Weights of a small mixture-of-experts language model, trained from scratch on English Wikipedia.
Size: 8 layers, vocabulary 19284, 78.1M parameters.
Experts: 64 experts in each of 7 layers, 160 SwiGLU neurons an expert, a sigmoid router.
Training: a variant of Adam for the experts, 306M tokens, 4674 steps.
Below are experts of layer 4 (counted from 0) of a mixture-of-experts language model. Rows are named gate (a neuron's input weights, with its number), up (a neuron's input weights, with its number), down (a neuron's output weights, with its number) and show model dimensions 0-255. Each number is 128 + 24 x the weight over its row's rms, rounded and kept within 0 to 255.
Before each expert's rows: a language model's description of what the expert responds to. This comes from a sample of Wikipedia text that the model never trained on.

# expert 43
Technical head nouns. Concrete or technical head nouns after the or an adjective, such as system, process, aircraft, sequence, architecture, road, bridge.
gate0 [116 148 121  95  78  90  85 175 164 161 105 185 124 166 116 146 136 107 127 115  93 118 126  84 128 109 112 130  97 174  97 143 125 139 133 159 154 175 127 140 119 146  95 115 118 141 136 132 103 149 141 127 120 169 113 145 129 131 138 154 100 135 118 152 125 143 120 130 102 132 111 121 167 129 125 160 124 123 176 173 111 110 145 146 159  96 149  68 148 129 114 128 102  86 135 115 115 112 149 133 184 162  92 172 153 117 149 118 107  92 137 117 118 123 140 128 129 128 111 113 119 129 148 128 129 111 130  77 161 155 143 142 152 147 134 179 182 103 137 121 144 124 165  97  97  88 132 149  91 143 124 129  89 160 135 117 137 106 117 125  92 176 163  98  79 139 158 150  81 111  96 130 108 168 169 142 121  98  97  93 115 102 113 103 107  91 137 143 133  73 152 133 124 111 122 146 105 138 161  81 141  95 175  93 103 143 129 113 122 117 131 118 137  99 103 134 135 108 116 138 130 172 117 126 129 119 119 123 135 127 116 162 164 142 140 149  89 127 165 110  94 105 129 151 130 124 143 129 139 104 116 140 124 141 158 107]
up0 [161 140 134 103 109 116 101 112 139 130 117  98 112 121 112 123 124 142  85  89 132  72 171 139 104 118 128  96 133 133 109 117 135  92  95 133 179 142 178 133 129 124 103 130 157 117 105 117 114 134 122 111 112 152 137 143 142 162 107 112 112 127 115 160  95  97 153  85 131 129 118 140 173 114 146 137 130 124 138 145 125 127 176 156 104  93 154  91 150 105  77 157 132 137 140 129 127 161 194 131 138 116  74 116 114  74 116 164 151 104 127 140 109 141 138  94 167  84 132 118 108 143 101 149 125 159 165 155 139 122 131 102  92  96 120 125 149 145 137 125 116 112 164 100 138  98 141 128 142 146 153 123 127 129 118 102 154 144  95 139  91 136 127 149 121 130 122 162 141  68 161 120 120 161 118 102  75 141 159 121 181 169 114 117  95 138 190  79  95  77  94 189  99 133 119 139 123 130 116 145 124 135 153 107 138 106 136 148 139 111 133 161 122 124 141 150 162 119 113 165 141 114  82 113  95 143 126 125 132 154 145 125 160 162 120 148 197 129 127 144 129 139 146 128 159 140 138 105 139 124 131 141 109 133 121 101]
down0 [158 191 118 147 130 138 173 130 114 154 132 112 186  97 118 108 160 141 102 127 171 132 159  95 129 123 113 117 133 143 130 103 121 130 149 128 101 151 158 155 158 131 142  88 115 121  87  77 144 121 123 128 113 123 140 108 116 114 127 143  88 145 160 117 112 124  99 145  90 192  84 149 142 136  99 125 130 105 113 155 122  90 148 107 154 151 130 156 108 134 118 125 140 111 133 142 174  87 110 111 113 199 122 149 124 156 122 168 133 144 119 145 109 129 150 146 125 139 120 128 107 114 124 149 149 138 105  90 109 150 138 141 138  69  99  69 134 136 148 129 154 146 101 144 138 134 138 142 169 110 113 124 126  89 136 121 164 145 104 147 126 137 109 154 122 159 160 115 123 108 156  96 156  97 140 121 150 124 145 120 139 113 111 133 138 129 140  93 146  76  94 107  86  77 125 128 111 109 111 118 142 125 120  97 152 154 180 166 158 157 155 125 124 117 148 103  93 117 151 175 140  95 115 118 123 159  82 158 136 153 140 132 132 128 130 177  84 147 163 113 107 120 116 134 177 156 180 115 115 145  73 126 134 129 123 115]

# expert 41
The and name-initial capitals. The word the and capital onsets of surnames or saints' names like Ch, St, W, Ye, as in Ross Chastain, at St Oswald's.
gate0 [183 155 143 135 127  97 148 129 141 133 107 123 165 124 174 123 158  93 125 172 101 103 171 105  93 124 125 121 139  96 136 147 125 119 146 156 182 100 105 165 147 178 121 122 114 159 100 151 133 108 110 123 172 160 143  95 137 106 159 144 177 128 146 111 160 111 142 114 175 121 115 123 160 128 124 124 137 134  80 127 126 146 122 164 134 128 151 114 130 134 111 126 174 145  84 136 160 128 143 125 153 138 120 125 135  81 104 146 134 149 141 129 141 159 114 145 122 102 127 101 130  95 165 161  89 112 117 119 177  97 111 145 113 121 107 149 108 141 129 148 156 119 148 134 137 114 116 158 160  89 172 132 140 125 134 173 156 156 115 122 113 144 125 139 135 165 159 147 115 157  94 173 107  83 130 149  84 116 125 111 144  77  97 133 121 169 180 133  81 134 128 166 156 115 129 138 128 136 102 121 123 171  98  95 153 126 185 138 137 117 111 116 109 119 110 151 157 120 154 135 162 112 140 124 159 107 130  78 150 130 103 132 172 132 154 129  67 123 140 145 116 102 113 155 108 138 150 134  89 124 134 162 156 109 111 148]
up0 [ 62 113 135 126 171 156 141 124 112 128 152 130  74 148 120 146 147 158 151  87 175 127 109 124  83 101 113 171 161 117 121  93 118 111 122 135 125 129 127 131 158 152 134 184 146 148 144 133  99  91 155 120 123 130 110 151 113 151 115 101 111 116 141 112 131 109 133 136 121 152 125 106 146 146 180 125 157 133 160 144  72 152  94 134 127 184 119 159  88 115 139 123 120  95 138 140  91 181 114 126 145  97 164 135 115 133 125 134 128 137  99 136  87 112 154 133  97 138 123 119 114 145 124 146 163 126  89 150 107 159 153 152 106 143 140 138 111 119 165  91 147 120 144 123 131 131  85 108  75 149 107 114 102 144 136  97 126 158 147 133 139 126 132 108 129 108 143 150 129 108 171  93 153 165 122 108 160 135 159 167 132 138 135 106 146 104 135 112 156 102 129 132 138 150 105 133  84 104 155 126 143 133 150 145 100 198 116 129 137 165 172 191 119 104  97 123 102 112 112 106 126 185 133 109 133 119 137 162 119 155 184 145 125 169 159 135 170  95 128 142  99 153 124 117 115 155 138 123 108 142 150 129 158 126  93 117]
down0 [ 98  90 156 106 148 100 137 104 100 108 155 107 128 151 139 118 133 171  97 123 115 166 109 139  91  90 151 101 137 135 171 103 138 154 128 103 105 101 130 119 124 135 136 153 108 141 138 114 101 153 136 135 146 111 121 125 121  86 123  93 154 153 100  79 144 156 134 145 136 127 126  77 170 133 111 128  94 117 123 127 144 161 152 161  89 156 156 131 119  79 136 139  88 154 147 133 138 111 143 120 144 131 163 162 148 129 172 150 132 111 160  77 159 141 123  92 132 106 134 101 113 141 156 122 131 157 150 134 132 112 148 171  66 111 151 108 107 129 126 165 161  77 121 122 107 124 111 130 139  86 153 108 151 131 124 118 118 109 130 108 107  58 151 111 133  98  71 129 108 109 175  93 131 144  92 145 145 175 148 145 105 193 132  96 114 157 129 142 154 131  84 128 127 128 126 133 127 118 138 128 162 135 148 108 163 120 119 163 131 126 149 147 131 163 103 131 136 125 160 154 170 149  94 127 122 118 123 108 105 171  80 180 150 103 128  91 130 121 136 106 105 117 125 103 181 114 142 137 157 122 129 115 119 101 141 137]

# expert 58
Nouns after possessives. Common nouns after determiners or possessives, especially family and place words like father, sister, house, place, plus lone g, r, G letters.
gate27 [131  69 138 166  83 113  94 108 116 135 116 112 134 102 148 100 104  84 151 106 126 127 154  86  95 134  93 113 161 116 155  66 129 132  96 102 136  89 121 129 140 107 128 138 106  95 133  80 171 135 131 142 125 121 144 201 152 185 127 143 167 111 171 111  61 127 179 122 116  76 130 167 176 108 115 138 133  91 146  87 100 143 120  92 153 150 130 109 156 136 117 138 131 124 140 112 128 113 142 167 160 143 126 133 145 122 156 114 110 126 107  93 153 115 128 166 153 128 118 120 129  80 141 132 105 131 100 116 145 150 129 110 149 126 121 141 164 134 109 118 112 141 143 119 150 166 147 159 107 159 129  91 102 142 105 147 148 103 124 149 115 104 127 136 113  96 113 151 135 109 133 134 167 143 186 159 157 118 122 133 128 124 119 124 131 133 142 146 115 101 139 161 108 129 122 132 121 107 102 112 153 114 111 120 161  92  93 119 159 115 122 141 115  87 156 160 134 156 164 111 113 160 157 128 113 171  88 135 141 151 127 148 111 178 104 142 158 119 183 118 133 138  93 137 162 145 147  97 116 113 117 137 126 127 160 139]
up27 [106 101 143 148 120  70 127 110 100 194 126 108 145 120 160 124 116 142 146 151 150 144 135 129 177 123 137 149 117 124 157 103 124 147 108 137 138  98 171 172 126 173 110  85 142 105 117 148 145 150 119 136 131 112 117 129 169 153 131 122  98  96 132 100 155 124 141 130 111 122  99  92 114 109 142 133 142  85 133 148 130 120 178 143 139 142  89  73 128 124 136 120 111  66 145 145  83 191 135 130 126  72 128 142  88 142 146 113 137 111 153 138 115 135  95 149 150 171 149 114 138 131  73 129 137 105  97 124 152 149 161 123 125 140 105 157 130 119 131 116 146 143 148 135 137 135 121 135 163  67 169 117  97 137 115 114  85 120 149 158 165 146 129  93 136 120 108 102 114  90  99 109 124 159 145 127 177 127 147 115 100 111 179 106 120 120 107 130 112 126 105 139 130 150 175 139 105  92 119 111 139 108 102 159 119 143 164 108 117 105 107 125 111 114 111 152 163 125 145 130 150 162 115 142 127 174 165 146  87 128 162  91 111 118  92 168 128 147 120 140  68 138 149 114 142 116  99 113 164 125 133  99  99 111 134 138]
down27 [ 96 148  75 148 165 176 138 107 141 143 127  98  82 108 173 114 174  82  98 131 151 133 104 184 139 116 128 140 132 115 152 136  96 117 121 131 112 130 127 148 126 142  92 130 176 153  82 126 138 132  93 137 113 137  95 122  96 113 107 115 137 144 135 147 125 127  97  97  76 137 142 146 165 105 119 142  78 142 162 154 127  89 137 113 129 119 139 132 148 147 149 132 107 152 108 124  90 129 143 135 173 138 108 156 130 145 127 125 113 124 146  99 123 126 143  98 140 137 136  92 131 132 133 113  84 138 148 125 135 132 130 111 117 183  99 148  90 121 158 179 141 155 156 132 122 131  89  54 131 137 101 106 161 148 128 134 143 114  99 157 135 103 170 122 117 146 120 128  77  99 107 139 125 106 142 141  89 140 104 122 132 135 150 136 115  97 139 118 151  81 104 182 126 113  87 100 108 156 113 103  98 138 132 110 160 129 158 138 118 160 125 147  99 108 134 162 146 129 156 112 147 144 114 128 102  77  60 128 128 154 152 131 147 108 163 130 153 129 142  80 135 134 106 178 125  67 159 129 136 108 139 131 137 132 113 145]